{
  "n_layer": 19,
  "d_model": 192,
  "n_experts": 48,
  "experts_per_token": 2,
  "d_expert": 128,
  "d_shared_expert": 0,
  "activation": "swiglu",
  "moe_layers": [1, 2, 3, 4, 5, 6, 7, 8, 9, 10, 11, 12, 13, 14, 15, 16, 17, 18],
  "router_score": "softmax",
  "normalize_top_k": false,
  "routed_scale": 4.9,
  "balance_loss": 0.00891,
  "balance_bias": false,
  "router_z_loss": 0.001,
  "n_groups": 8,
  "groups_per_token": 2,
  "init_std_router": 0.0253,
  "lr_router": 0.000386,
  "vocab_size": 16384,
  "norm": "rmsnorm",
  "norm_eps": 1e-06,
  "tie_embeddings": false,
  "optimizer": "adamw",
  "lr": 0.0024,
  "beta1": 0.95,
  "beta2": 0.95,
  "batch_tokens": [65536, 131072, 262144],
  "seq_len": 1024,
  "train_tokens": 541300000,
  "steps": 3735,
  "dataset": "wikipedia_en"
}
Below are experts of layer 10 (counted from 0) of a mixture-of-experts language model. Rows are named router (the router's row for the expert), gate (a neuron's input weights, with its number), up (a neuron's input weights, with its number) and show model dimensions 0-191. Each number is 50 + 10 x the weight over its row's rms, rounded and kept within 0 to 99.
Before each expert's rows: a language model's description of what the expert responds to; "mostly gets" lists some tokens that are sent to it at least half of the time. This comes from a sample of Wikipedia text that the model never trained on.

# expert 43
Description: Definite article the. The word the (also The, This, his) after a preposition or verb, starting a noun phrase, as in noted the unique tone.
mostly gets: "The", " The", " the", " regarding", "the", "This"
router:53 49 46 51 33 49 55 63 44 56 47 55 57 40 59 35 46 66 25 49 41 35 63 38 58 36 39 60 67 57 40 50 62 52 44 57 57 46 38 41 40 36 40 63 46 60 40 43 63 37 61 52 41 52 62 61 33 32 43 44 61 42 72 53 57 46 58 45 57 51 37 46 37 57 40 43 60 62 55 50 46 57 57 62 54 64 64 63 54 42 44 64 47 40 35 66 35 42 38 50 56 52 42 67 43 53 59 55 49 54 52 36 59 57 46 38 57 36 63 57 55 53 42 44 34 39 57 60 40 43 44 38 45 54 56 64 60 59 51 51 55 40 44 52 55 43 56 38 36 66 34 39 25 36 50 63 35 41 34 61 55 39 64 41 38 45 29 43 54 43 48 39 41 49 39 42 38 51 38 46 39 47 41 44 40 60 42 55 63 34 65 44
gate1:46 54 64 39 40 49 48 66 47 65 54 50 69 47 55 32 49 56 60 64 49 23 41 55 54 46 47 55 68 49 53 63 56 52 49 58 47 38 43 50 61 64 50 46 47 60 54 46 77 52 56 41 38 54 57 64 45 54 57 47 45 36 52 41 43 48 73 49 53 43 38 45 40 54 51 49 57 66 66 59 43 62 52 66 56 52 59 55 59 38 51 53 45 57 36 54 48 38 54 41 65 58 27 50 34 47 59 49 52 58 76 46 57 40 28 58 65 40 48 54 46 48 30 47 48 28 53 65 50 50 57 49 43 57 57 66 62 70 55 59 60 36 49 38 54 42 60 46 45 37 26 50 48 33 51 64 43 43 44 56 41 55 52 53 52 51 26 46 56 49 58 32 44 49 42 51 40 58 43 35 49 35 59 48 31 69 43 48 53 43 65 48
up1:58 39 34 51 48 59 55 40 44 43 37 60 52 48 48 63 43 48 24 20 44 73 53 39 49 42 48 50 46 47 42 32 47 39 44 50 52 60 45 47 31 26 41 56 45 49 64 46 34 31 48 42 60 57 51 49 42 59 31 37 59 69 49 65 56 63 34 49 43 64 49 58 52 58 51 45 51 47 43 51 47 39 53 59 50 61 50 52 52 46 39 64 71 48 54 46 44 53 37 45 48 59 65 49 50 63 53 56 45 20 25 46 62 60 62 31 40 56 57 56 64 54 61 42 51 67 59 43 37 43 35 45 44 60 57 40 44 35 53 55 48 64 42 67 58 56 45 65 38 63 66 46 53 59 52 40 54 47 62 53 54 39 69 43 36 56 65 43 55 45 53 61 58 48 57 46 55 41 50 52 42 52 36 47 57 39 43 59 64 43 42 49
gate2:46 58 47 58 21 58 66 40 43 38 55 49 71 37 46 47 51 54 35 45 53 50 46 33 66 58 37 45 52 49 44 66 49 53 48 53 45 44 36 49 60 62 40 53 43 58 36 56 29 45 59 45 45 62 63 62 41 47 27 28 46 38 54 52 51 50 49 49 57 49 49 47 48 46 38 39 48 60 57 59 44 51 31 60 49 53 58 63 46 56 52 57 45 43 38 51 52 58 44 42 64 62 41 83 52 66 49 54 52 30 49 47 58 41 57 50 45 49 61 47 53 39 28 38 42 48 55 31 25 35 46 45 43 65 66 54 47 57 59 33 64 50 45 59 54 47 54 47 38 61 42 39 38 53 69 51 43 49 29 54 61 46 80 57 47 42 39 58 52 63 47 66 49 45 43 50 40 43 54 44 43 67 53 48 54 47 54 52 55 56 67 38
up2:44 38 44 46 55 49 49 44 56 66 41 52 50 54 42 55 40 41 29 49 46 41 53 55 53 50 61 45 42 67 49 47 64 14 61 46 54 52 55 43 49 38 60 40 57 58 35 41 53 52 33 61 54 65 50 33 51 45 43 50 39 35 60 52 64 75 30 54 50 52 24 77 42 43 47 54 47 53 49 48 44 53 82 60 39 46 50 48 64 42 44 59 53 49 41 17 36 44 42 55 41 51 51 51 37 56 71 46 33 51 50 44 49 55 45 47 41 65 46 63 59 49 47 47 48 38 50 65 30 47 47 45 47 54 50 34 49 55 48 55 40 57 59 40 51 36 55 56 69 46 50 54 42 68 39 61 56 48 44 43 45 41 51 48 37 54 56 52 49 36 33 48 58 65 44 42 52 54 54 52 39 35 38 43 48 53 52 47 57 41 27 41
gate3:55 43 38 59 39 37 51 58 60 65 41 51 41 46 62 54 43 52 40 49 32 40 65 31 74 34 38 51 56 36 51 47 63 42 62 51 59 50 46 53 43 58 42 49 56 46 51 34 52 52 45 57 55 46 51 45 65 25 48 61 57 45 46 40 49 61 43 58 72 49 46 64 37 47 51 50 59 54 56 45 56 57 71 53 34 44 43 65 67 45 53 63 45 44 42 58 43 60 53 63 50 55 49 48 59 65 55 53 40 47 46 32 60 52 23 52 45 47 50 47 59 72 49 48 62 41 45 63 30 57 67 44 48 31 52 73 58 60 59 55 52 47 45 45 53 23 47 45 50 53 23 55 33 43 38 55 45 41 73 52 38 44 41 53 45 42 52 51 49 58 55 48 36 48 48 45 42 81 28 48 51 46 51 61 46 45 49 48 55 40 55 52
up3:46 59 52 28 30 55 55 53 53 41 54 40 36 33 38 54 45 60 64 50 40 45 51 69 13 40 57 44 46 53 58 59 58 30 43 43 47 64 46 41 50 54 53 45 34 51 52 49 48 40 55 52 25 43 65 30 55 53 54 73 38 42 47 46 66 34 52 58 41 50 60 35 48 55 47 71 57 48 63 50 49 50 51 40 50 58 72 58 63 57 58 52 39 26 55 42 53 46 40 59 60 59 46 58 57 46 43 56 59 40 43 34 53 43 20 59 64 58 55 57 49 54 39 39 54 40 47 44 68 50 54 57 59 45 43 56 51 39 55 52 55 41 56 43 38 51 61 42 57 49 46 36 35 47 46 40 62 50 43 38 55 41 50 47 47 43 56 39 50 56 50 47 60 46 57 63 43 41 22 63 46 50 61 47 47 46 46 34 47 71 34 51
gate4:39 54 57 39 52 56 63 59 50 43 52 52 59 25 52 62 35 51 46 60 49 33 65 70 70 52 56 41 57 39 49 52 49 37 51 54 46 52 35 56 56 57 46 50 55 55 47 42 47 41 63 38 56 53 49 58 68 40 58 60 62 44 40 61 67 44 36 62 65 46 56 60 38 57 63 40 79 75 62 50 48 47 42 49 38 60 45 46 61 51 46 69 46 48 33 45 51 70 44 47 49 70 66 40 45 61 48 42 47 55 48 33 59 52 46 53 47 47 44 56 51 57 54 54 43 53 51 56 39 59 57 43 61 28 52 72 59 48 69 47 47 39 50 37 54 27 45 52 63 35 50 39 51 33 49 53 54 33 59 56 25 62 44 38 40 59 45 50 50 54 50 39 47 55 60 47 32 54 40 46 33 50 33 45 52 38 46 48 65 38 51 59
up4:56 51 68 56 53 40 49 19 60 54 52 44 64 61 61 66 48 47 34 49 49 33 34 55 39 49 52 49 45 46 53 61 23 68 34 61 39 64 50 49 62 56 49 71 40 56 49 57 45 42 50 40 31 55 49 47 46 40 52 37 38 53 54 53 60 55 49 42 57 54 52 38 55 38 51 35 50 50 60 54 54 52 38 49 33 37 58 60 47 46 47 39 34 72 46 33 59 47 51 57 58 58 51 49 56 42 43 53 41 21 48 52 53 57 59 47 61 52 59 62 48 47 50 56 36 46 58 56 61 47 54 29 56 56 45 42 27 34 53 56 70 53 48 45 55 77 53 45 61 56 56 47 49 54 64 46 43 62 29 41 45 49 62 40 48 57 33 52 42 56 49 56 40 41 56 51 67 50 48 57 48 63 67 46 44 56 55 47 41 21 61 55
gate5:51 51 55 34 55 52 55 40 29 56 50 43 72 44 45 61 37 48 42 37 47 33 62 41 51 55 49 53 36 57 62 66 39 39 56 50 47 49 42 42 55 28 56 57 45 57 59 57 74 56 46 58 67 52 55 49 51 39 16 58 57 45 67 54 51 44 66 28 45 48 52 37 51 51 43 59 52 69 56 60 39 56 70 42 38 47 46 55 48 41 46 50 51 45 53 32 43 55 41 47 67 29 41 72 47 41 62 48 64 40 60 57 51 46 64 42 44 32 41 47 45 51 55 42 31 47 60 51 46 37 39 53 45 45 56 34 68 51 56 55 41 62 66 63 44 48 58 37 40 53 30 41 51 51 34 50 68 47 46 61 43 56 54 46 40 60 61 36 54 58 63 40 49 50 51 43 55 54 46 54 41 43 45 54 60 65 37 56 73 40 49 46
up5:57 35 26 55 49 65 48 61 73 55 51 57 50 46 42 41 47 66 60 66 41 50 47 60 49 51 51 42 39 67 45 48 53 66 47 56 48 49 56 36 59 45 53 40 49 50 55 45 61 53 62 50 45 48 44 53 60 28 58 38 56 59 61 50 42 33 46 49 56 66 59 48 51 44 45 57 63 49 58 56 44 55 22 52 48 46 34 45 43 49 55 30 50 33 70 53 48 52 53 80 48 47 50 50 57 48 30 54 63 68 46 63 40 61 37 53 54 47 55 42 58 52 56 46 44 43 53 47 68 68 57 71 48 43 42 46 42 52 52 56 48 38 39 55 44 61 53 34 50 47 65 67 59 47 32 45 40 41 57 51 47 53 47 59 58 54 53 45 44 45 35 42 59 47 49 55 78 72 38 60 45 47 49 45 54 43 49 56 18 76 60 47
gate6:51 66 40 48 44 50 48 77 58 51 51 49 45 60 45 64 50 39 34 52 54 41 59 27 58 46 39 54 63 67 51 59 59 62 46 44 44 41 39 42 49 58 60 32 48 53 55 35 50 58 49 50 75 55 55 60 35 56 55 59 51 34 43 52 46 54 47 58 52 60 37 46 32 46 48 49 68 64 71 44 55 62 45 49 52 39 50 52 56 53 47 59 64 45 66 64 49 44 14 56 51 35 54 62 52 47 78 44 43 52 49 62 41 60 58 51 61 52 49 52 73 49 51 46 44 59 41 47 50 49 50 46 33 49 43 56 44 43 50 64 51 47 55 45 44 55 50 59 45 77 47 65 28 45 48 67 34 53 38 47 85 42 55 58 42 52 41 63 51 29 49 50 31 49 43 56 54 44 45 49 48 41 45 53 44 53 50 47 64 56 46 51
up6:39 64 28 53 41 47 55 66 59 44 60 47 36 54 32 64 62 50 41 56 57 51 49 23 65 47 54 60 31 66 59 48 42 52 44 42 42 45 34 48 42 41 55 40 60 61 55 41 49 62 45 55 78 48 44 55 46 50 43 63 44 51 50 40 57 51 48 50 62 38 31 61 44 47 47 38 68 48 51 46 58 68 32 58 70 38 45 50 47 51 49 42 46 56 46 54 51 51 37 71 46 28 57 48 45 51 59 39 36 80 53 46 57 55 64 30 66 44 40 64 61 42 45 62 45 52 66 59 61 45 37 50 44 51 49 55 36 78 39 59 60 56 48 62 37 50 48 52 43 61 51 63 25 54 47 52 45 48 45 51 62 48 48 56 45 48 52 55 49 42 50 43 46 59 42 34 57 48 40 50 57 48 66 43 43 57 50 49 44 28 60 55
gate7:48 53 54 49 47 49 52 39 46 46 45 51 56 55 47 38 50 55 19 49 48 45 44 35 74 60 53 75 49 49 56 41 34 72 34 53 57 54 43 50 50 38 41 52 41 61 55 53 56 32 60 51 52 62 58 59 36 57 38 54 65 42 54 48 52 44 51 36 59 42 59 44 44 59 54 38 55 49 45 52 49 70 57 56 48 63 56 62 57 53 48 57 67 42 27 65 49 46 20 61 39 39 40 54 45 68 79 56 59 37 52 38 49 47 44 37 46 56 45 63 58 47 48 47 51 57 63 57 43 48 41 49 49 55 52 42 57 63 52 44 48 53 45 48 56 38 69 30 41 69 46 21 40 37 50 56 57 48 38 59 43 45 66 41 44 47 55 63 56 43 24 58 35 45 41 38 57 49 50 49 50 55 42 54 43 61 43 55 64 39 58 38
up7:43 49 58 49 56 41 46 23 51 38 55 39 66 56 63 38 51 48 28 39 53 62 38 41 60 53 52 55 51 56 62 53 36 72 39 52 39 55 37 54 55 42 48 52 53 52 59 57 52 28 56 52 56 51 51 54 55 46 36 42 68 47 54 44 55 45 54 48 45 31 50 68 60 44 57 48 41 34 45 47 57 48 45 48 46 60 49 39 60 55 56 63 56 68 35 64 70 48 31 58 36 33 46 60 50 58 58 46 41 35 49 47 42 41 59 39 54 60 33 59 44 40 48 53 37 62 59 57 57 67 27 46 53 50 63 44 51 65 44 46 29 39 48 48 50 51 52 55 69 45 38 29 47 37 57 48 62 62 30 58 26 52 48 32 55 46 55 66 49 60 42 64 50 48 28 39 61 43 57 27 52 50 45 61 51 46 61 48 54 54 63 48
gate8:43 51 47 43 40 55 58 52 56 53 52 51 55 45 30 57 39 68 53 44 41 31 70 67 43 38 46 54 63 40 56 59 61 37 48 46 49 35 43 41 51 39 48 46 50 56 75 27 66 47 56 44 54 56 48 53 35 41 29 77 47 50 56 46 63 40 50 50 51 57 42 35 38 59 43 47 62 55 54 50 52 44 34 58 51 49 51 52 50 32 43 33 40 43 44 48 47 55 66 36 45 40 43 50 52 51 43 51 45 51 60 43 61 65 48 56 53 54 62 47 51 56 35 40 48 40 49 64 48 49 73 55 52 49 49 67 60 42 53 49 61 48 48 39 61 62 49 75 42 57 52 58 30 54 48 58 38 39 57 59 51 41 72 44 47 36 45 46 66 39 51 31 22 46 46 55 34 57 20 51 44 45 44 47 34 53 45 46 39 46 35 39
up8:49 47 57 41 52 60 44 51 40 46 49 52 37 42 36 36 49 49 44 47 51 51 41 57 52 78 52 55 62 63 44 59 49 47 51 36 58 47 51 45 30 33 57 31 56 48 52 53 60 54 41 61 48 47 35 52 57 66 08 43 50 46 58 46 53 19 65 37 52 41 48 45 57 65 48 50 54 41 45 50 50 56 64 40 51 60 53 45 49 47 53 38 46 53 60 64 56 47 50 50 49 39 45 46 46 47 68 49 47 56 60 62 30 44 53 54 45 40 48 63 50 59 46 55 58 63 60 60 54 56 43 45 59 81 48 42 46 62 47 45 44 63 50 54 66 48 48 58 37 66 33 58 70 59 37 45 59 52 69 63 74 45 39 64 58 51 70 46 52 50 28 58 36 56 46 60 60 62 64 49 61 58 50 48 57 45 58 55 41 64 40 43
gate9:54 40 41 51 49 55 46 65 36 53 37 53 54 48 55 49 39 48 40 38 46 36 63 60 41 67 21 61 63 61 49 52 65 55 36 54 57 53 53 35 44 56 37 49 46 75 38 52 40 50 55 44 39 44 61 53 48 49 42 55 53 37 71 48 63 56 60 37 49 64 50 69 57 64 48 45 54 37 49 56 37 59 66 60 55 50 72 50 53 46 48 58 25 50 45 60 37 35 41 68 60 47 50 60 63 46 56 46 43 47 68 33 65 49 66 27 49 27 50 64 51 52 48 35 46 48 58 46 44 39 39 47 38 49 69 58 65 54 55 45 41 52 49 57 65 45 54 30 41 64 53 43 30 39 51 42 52 44 50 56 60 53 51 46 47 58 33 55 36 61 62 53 33 46 43 53 63 48 53 29 43 62 47 43 46 48 48 56 61 52 56 42
up9:48 63 50 53 38 44 59 60 62 47 54 48 38 43 56 56 44 52 66 83 64 30 25 38 53 42 61 56 40 71 47 49 40 32 52 52 34 47 43 49 56 65 60 54 50 35 27 45 52 59 46 36 50 43 52 51 62 53 75 76 50 50 57 55 55 53 39 56 50 41 32 56 27 46 45 50 50 49 57 50 55 56 45 49 61 52 61 56 62 59 56 45 58 36 62 50 54 65 47 48 53 54 41 62 49 42 46 49 54 78 60 38 52 41 41 67 67 43 39 47 45 53 40 51 56 41 56 49 55 52 56 47 48 48 41 48 57 64 53 52 71 46 58 46 34 41 53 56 59 62 44 57 49 62 54 51 40 54 59 53 50 53 48 45 48 38 58 40 67 50 42 60 45 44 55 49 53 23 53 72 51 40 60 67 61 41 64 51 25 59 45 50
gate10:46 51 49 49 49 49 42 67 47 60 59 48 60 36 56 45 58 55 38 52 49 33 53 51 42 37 46 57 58 56 41 43 56 50 38 57 49 42 53 58 59 41 47 52 43 53 63 47 57 39 50 75 35 48 34 60 44 21 48 62 47 31 59 48 58 58 65 55 54 42 63 40 45 52 43 50 58 61 55 45 48 61 67 49 51 50 53 46 56 38 49 59 44 29 70 58 46 42 36 47 43 46 44 63 49 49 47 57 59 54 50 38 50 55 47 38 60 43 69 56 48 50 33 52 44 49 70 58 62 45 54 37 55 53 41 46 48 51 52 68 58 58 65 45 64 47 61 39 67 47 53 30 20 52 39 59 44 52 43 40 47 37 55 53 27 28 48 42 58 61 61 43 40 44 62 52 27 39 20 61 50 18 50 49 41 52 48 48 55 44 58 45
up10:26 59 71 46 41 38 53 47 50 50 62 43 51 59 50 51 55 43 34 55 58 38 37 62 39 56 59 59 61 45 57 54 28 51 54 53 69 53 58 46 51 26 44 60 51 55 67 64 48 46 52 59 45 53 43 53 43 42 57 61 48 37 46 58 50 33 49 32 38 52 52 49 63 47 54 48 54 55 41 45 51 50 37 43 53 48 35 56 52 50 56 72 51 77 52 47 41 47 68 74 53 40 55 64 54 50 71 37 39 46 48 53 50 38 65 50 51 56 72 67 38 57 61 69 57 55 73 55 39 40 52 41 57 48 44 49 46 58 41 47 36 63 53 65 55 61 46 60 51 41 58 50 63 63 55 57 41 49 37 42 39 77 56 44 48 50 56 34 45 49 46 35 32 54 70 50 40 53 49 55 54 55 48 46 52 51 57 40 62 26 58 52
gate11:57 50 41 74 47 62 59 48 53 58 51 48 36 61 43 34 45 61 37 38 48 64 49 44 50 50 55 56 71 61 36 57 49 46 47 53 52 70 43 53 50 44 49 53 41 52 48 49 51 45 54 40 44 42 53 54 35 46 50 51 53 61 51 42 74 59 60 52 47 54 42 60 50 65 48 46 58 53 44 62 32 51 81 51 58 58 78 57 50 39 39 57 45 49 43 60 52 28 58 50 54 36 51 55 59 55 63 60 55 59 35 35 66 45 41 42 57 34 29 62 62 57 52 34 61 58 62 42 36 17 38 44 36 59 51 52 36 63 58 50 58 48 45 65 50 39 59 52 29 60 40 55 47 68 43 54 58 57 57 58 60 54 46 41 45 37 57 40 37 38 46 58 43 42 42 42 57 54 43 53 53 36 59 50 50 58 35 63 43 37 52 32
up11:51 68 48 56 47 50 49 46 40 52 41 41 62 59 44 73 39 51 42 66 50 37 48 45 40 39 61 61 36 35 59 49 50 49 51 55 51 51 44 51 55 50 33 43 49 61 45 44 55 36 45 48 31 56 61 58 55 47 43 42 52 52 60 59 65 62 44 54 49 71 43 41 47 47 36 53 53 56 57 47 56 42 47 56 50 59 56 53 45 54 59 51 43 35 44 51 31 55 42 54 52 60 63 65 50 47 21 48 55 72 53 80 65 43 62 61 73 56 59 60 54 37 35 37 40 49 79 49 51 53 40 59 58 54 52 52 54 76 50 45 55 48 55 36 37 53 38 41 44 37 60 51 49 55 60 51 30 50 33 48 57 40 59 37 41 37 49 53 58 52 50 50 52 40 43 45 62 32 33 71 58 55 41 49 37 38 68 51 54 70 55 49
gate12:44 41 66 53 30 56 50 36 51 47 46 56 61 59 54 46 55 54 42 45 34 49 49 46 40 46 45 51 75 50 47 38 59 44 46 45 47 44 47 44 36 33 42 58 53 53 42 54 58 47 53 62 55 55 59 50 48 68 23 25 53 55 61 64 50 52 51 30 54 71 44 57 48 63 42 54 57 38 60 57 53 56 42 74 44 61 58 50 51 36 40 63 56 47 48 53 33 52 49 19 69 59 55 45 45 53 52 60 51 45 60 46 44 63 34 50 55 35 50 57 55 52 30 38 21 42 57 50 49 45 38 48 25 60 58 57 58 65 49 53 58 38 53 63 45 54 49 55 49 46 48 54 47 42 56 54 49 50 39 73 44 61 51 51 43 50 25 50 54 46 63 33 55 48 47 41 30 73 48 52 59 41 55 49 30 57 48 54 56 60 46 39
up12:55 55 51 51 60 53 54 53 48 66 33 49 56 44 53 49 40 49 51 47 57 33 47 39 82 32 42 57 40 60 41 56 54 47 50 63 49 55 56 51 63 62 51 51 41 53 49 39 45 49 48 43 43 57 38 53 36 39 82 74 53 35 36 43 47 67 42 60 56 33 47 42 47 47 55 41 44 63 45 49 47 48 66 42 58 36 55 60 53 49 48 50 50 56 41 46 65 49 56 64 36 41 43 50 43 58 58 45 46 49 33 44 64 40 71 46 38 52 44 42 55 51 60 50 76 35 51 45 42 50 61 36 63 50 53 44 44 30 55 54 58 64 49 54 53 29 64 62 50 67 43 40 52 57 56 50 48 51 57 40 53 33 71 41 46 50 78 52 59 55 32 74 39 52 42 46 65 45 46 60 33 52 43 53 59 52 49 50 47 29 43 57
gate13:62 54 48 41 49 51 49 74 40 66 49 52 61 32 47 58 49 38 31 49 43 32 51 39 76 37 62 40 51 63 49 65 67 55 53 39 56 50 72 52 47 45 58 55 59 30 43 54 52 54 45 50 48 36 54 47 47 49 62 35 60 43 52 48 38 62 50 54 61 48 38 66 54 66 28 52 62 40 62 47 44 51 40 42 47 65 67 64 41 57 49 41 48 48 40 59 41 53 38 57 49 61 52 62 46 50 58 62 55 27 64 40 40 52 38 34 56 40 45 44 48 55 41 56 44 21 28 43 41 48 55 44 55 42 43 43 52 61 56 47 53 42 56 47 37 48 58 35 41 43 48 47 30 28 42 62 53 48 41 50 64 36 63 42 62 48 28 54 45 51 37 53 66 50 37 55 34 52 56 53 36 52 42 42 56 47 47 50 65 46 59 49
up13:42 39 51 42 47 51 61 49 51 41 49 41 56 33 47 58 50 44 62 56 37 49 53 41 26 42 48 46 44 44 54 65 72 72 46 41 42 53 62 54 53 56 56 47 57 52 52 45 54 40 33 56 45 49 54 41 60 35 53 48 51 53 60 41 70 31 62 51 52 63 45 56 55 40 27 59 55 36 59 52 39 37 43 50 53 67 67 45 52 48 46 51 26 44 47 59 39 50 46 63 52 65 60 46 52 36 51 61 44 39 69 25 50 56 45 31 60 39 50 47 44 57 59 39 52 23 35 41 58 64 31 41 50 36 36 50 62 51 53 56 64 42 50 54 46 62 67 29 43 52 58 42 49 40 32 55 46 58 41 43 56 31 51 37 53 51 47 44 46 44 49 51 44 55 46 50 66 49 61 53 67 66 41 34 55 23 52 54 62 54 57 49
gate14:57 46 37 50 52 49 43 66 55 52 34 61 48 45 57 50 41 64 68 44 59 41 72 58 49 56 30 47 56 62 56 57 53 59 60 55 59 66 57 53 30 54 38 43 37 63 51 36 43 46 52 55 68 48 55 53 51 53 49 62 58 55 56 55 42 44 36 58 56 51 39 58 40 55 59 49 59 47 54 49 43 40 53 52 41 51 55 38 55 60 56 64 47 33 45 62 48 41 43 27 48 67 37 58 49 58 40 55 61 63 53 64 37 56 42 52 32 48 62 42 67 70 48 35 48 36 52 56 47 38 60 47 55 45 51 32 69 42 66 55 58 31 40 66 54 46 55 38 49 59 41 44 45 49 48 79 49 44 59 34 62 56 44 47 31 50 44 63 59 61 51 21 65 54 67 52 50 69 48 68 51 43 43 38 45 58 41 55 54 39 34 53
up14:60 45 32 60 58 59 52 47 59 39 46 48 46 50 45 48 38 55 47 64 51 64 46 50 64 47 50 50 39 48 43 43 71 67 42 47 43 55 56 47 65 74 46 54 46 43 68 51 51 51 56 45 37 37 47 53 57 13 54 51 42 54 49 42 47 62 47 57 63 50 54 43 60 52 34 48 53 53 65 53 48 43 50 48 56 61 41 49 48 48 53 21 54 49 71 57 24 67 48 86 71 71 49 61 58 43 49 65 62 56 57 62 52 41 47 40 63 43 54 54 39 56 54 39 63 52 46 60 28 51 42 51 49 41 45 46 41 60 58 62 55 49 35 43 40 55 45 35 54 32 69 63 48 41 47 51 50 53 71 54 44 53 42 68 43 43 62 48 51 56 52 57 47 48 63 46 51 46 43 58 59 51 53 43 73 55 55 54 34 55 59 52
gate15:51 58 57 37 39 48 59 53 57 58 32 46 54 44 51 47 46 35 32 42 36 42 54 41 54 46 36 42 40 38 46 73 72 39 53 56 67 52 41 57 52 44 44 38 41 45 51 53 52 55 52 37 36 45 68 66 58 53 54 46 59 49 46 57 46 58 34 43 67 61 39 53 43 51 28 46 56 67 54 57 36 57 47 60 68 55 46 68 66 31 44 54 38 62 55 40 45 53 58 83 61 60 38 60 38 50 68 54 51 29 59 34 51 60 47 22 63 43 39 60 54 53 56 37 43 54 47 44 62 33 46 54 51 54 76 46 50 52 50 45 53 58 41 54 45 35 57 47 46 61 45 33 33 45 43 60 58 52 50 61 49 41 38 33 58 55 60 42 48 58 47 54 38 46 37 42 53 38 48 33 58 47 52 50 46 47 48 50 49 39 62 44
up15:54 49 34 32 64 52 49 65 47 58 54 60 41 40 58 58 47 62 60 74 55 34 35 47 50 44 50 55 56 52 45 44 43 60 51 50 44 47 56 44 48 56 52 58 50 59 39 32 51 63 53 49 48 57 48 46 48 65 46 55 46 46 57 55 41 45 51 50 50 52 59 40 45 52 43 38 52 44 62 55 47 56 53 44 38 47 64 52 31 53 49 25 58 32 44 58 64 48 40 15 61 48 60 51 63 49 43 60 73 63 42 63 36 48 45 69 41 29 50 51 58 70 37 53 52 33 52 58 25 40 64 43 49 51 30 51 40 43 65 57 80 51 55 38 59 61 53 40 44 56 63 76 57 54 53 55 38 39 58 49 46 39 57 54 47 56 38 58 48 45 46 48 43 43 77 65 60 53 53 62 36 47 49 49 54 63 51 59 46 47 40 50
gate16:28 60 60 45 49 58 56 34 40 24 44 47 50 45 32 60 49 62 43 50 50 46 49 53 54 36 39 72 66 50 49 65 65 30 38 46 45 62 48 46 47 58 49 54 43 60 53 40 47 52 47 67 84 46 38 67 31 47 29 53 51 49 54 52 53 50 36 54 55 72 49 39 46 51 48 42 46 83 60 54 48 59 49 46 57 50 58 54 60 54 43 74 38 43 58 48 38 48 56 59 65 49 57 58 55 69 48 61 67 48 58 38 68 58 46 51 56 22 45 59 53 54 66 50 33 51 53 33 46 39 50 49 47 54 55 51 59 60 49 52 51 72 58 40 61 33 62 54 46 44 46 46 37 53 50 47 47 47 41 51 36 48 64 35 53 46 51 52 61 58 56 48 38 44 45 61 54 59 43 53 48 50 50 52 33 65 42 49 42 43 54 47
up16:41 61 80 66 46 43 51 48 58 43 55 39 61 56 65 59 54 41 46 58 63 44 37 43 62 54 51 60 53 24 54 78 42 40 51 50 61 50 44 61 39 53 49 63 52 59 46 50 55 51 42 59 52 53 47 54 49 48 65 41 36 49 40 53 66 63 32 49 35 39 34 39 46 35 63 39 41 67 45 44 59 46 60 58 63 56 58 51 55 50 49 62 48 73 46 44 35 59 46 63 49 64 57 65 47 58 54 37 40 55 47 49 72 42 62 42 50 61 49 57 48 44 61 60 44 48 50 58 39 62 49 22 62 46 56 59 54 58 44 46 55 63 61 35 56 58 41 66 57 50 50 56 45 49 64 45 46 67 28 37 44 61 52 32 46 39 41 39 49 48 55 34 42 56 49 44 32 42 45 46 49 56 52 59 26 54 51 45 61 31 63 54
gate17:47 64 71 46 54 52 44 63 45 39 53 44 51 48 64 62 55 56 28 49 54 45 42 30 53 35 50 60 61 60 48 58 66 70 46 54 47 50 64 48 46 44 54 65 50 46 47 39 47 53 37 50 44 51 55 54 32 42 41 35 53 41 50 41 75 42 45 46 46 45 50 65 35 78 44 48 48 49 51 41 40 51 39 53 56 50 44 51 49 53 58 42 47 79 47 62 49 46 53 45 56 76 47 57 36 57 64 65 50 63 35 54 53 36 46 48 49 49 44 52 57 38 57 51 42 31 57 59 45 36 54 25 49 59 48 62 41 56 50 44 47 52 60 42 38 28 46 24 44 43 75 53 39 44 62 59 42 51 46 51 38 47 73 48 52 27 56 51 51 65 57 55 53 53 62 43 34 45 54 42 51 41 44 58 53 49 59 50 57 25 58 56
up17:41 61 66 56 63 36 50 87 58 50 60 51 48 54 41 42 58 56 46 20 51 36 35 39 65 46 45 46 57 52 43 38 50 52 57 55 65 29 42 50 38 40 52 53 53 41 57 43 54 55 48 47 56 36 48 54 45 49 55 39 51 61 47 46 56 48 50 48 47 48 47 59 48 43 38 44 53 37 48 45 38 67 64 62 59 53 41 45 52 52 56 47 63 57 29 47 23 63 66 29 47 53 43 49 39 58 68 53 35 53 45 44 48 40 31 48 46 68 56 53 50 56 55 66 40 45 50 53 38 52 58 37 55 49 41 65 58 42 52 38 37 43 63 52 40 34 47 36 33 32 48 56 46 46 54 55 54 51 61 48 48 50 41 36 50 43 42 57 44 45 63 43 47 52 63 39 15 50 43 32 52 24 56 50 51 57 49 48 65 37 51 57
gate18:45 41 47 42 44 56 62 50 42 44 51 55 65 44 72 22 49 40 48 46 49 42 56 50 51 45 45 65 55 52 50 52 65 42 42 59 48 64 40 31 43 52 47 56 44 66 35 62 46 59 59 48 35 52 49 54 44 50 21 30 56 56 53 52 51 36 58 22 42 58 50 58 62 61 40 43 50 65 34 61 24 45 36 70 46 54 52 79 51 42 44 43 47 65 50 43 44 43 57 58 50 67 52 54 48 74 57 55 53 60 65 52 52 35 40 55 57 42 40 61 46 62 53 35 42 41 49 69 31 30 47 30 49 61 60 45 56 56 62 50 61 43 28 46 60 43 44 48 40 53 62 56 71 44 51 64 52 40 55 61 53 56 66 48 48 55 45 48 64 40 54 44 52 45 44 55 53 39 54 50 46 46 49 50 45 50 53 63 52 36 57 47
up18:59 86 52 43 46 55 52 65 58 60 44 49 57 37 49 46 40 50 50 37 53 30 40 40 51 52 59 66 40 74 54 48 41 40 53 47 41 46 42 50 45 23 60 50 60 52 41 37 65 50 41 57 56 57 67 47 50 46 68 63 54 51 44 56 54 45 63 56 42 53 22 54 42 42 66 53 50 64 42 48 65 42 62 42 59 45 44 48 58 48 52 68 70 35 63 56 51 56 53 64 43 28 49 45 31 42 50 51 34 49 38 44 68 26 57 47 50 53 62 55 31 38 46 54 56 51 54 41 39 51 45 46 57 58 42 58 53 49 42 62 46 41 70 48 46 47 60 58 46 51 32 41 54 49 40 51 33 48 49 50 61 38 47 49 34 44 73 51 50 60 50 55 41 53 36 43 40 41 46 64 48 54 56 51 44 39 47 39 75 54 48 49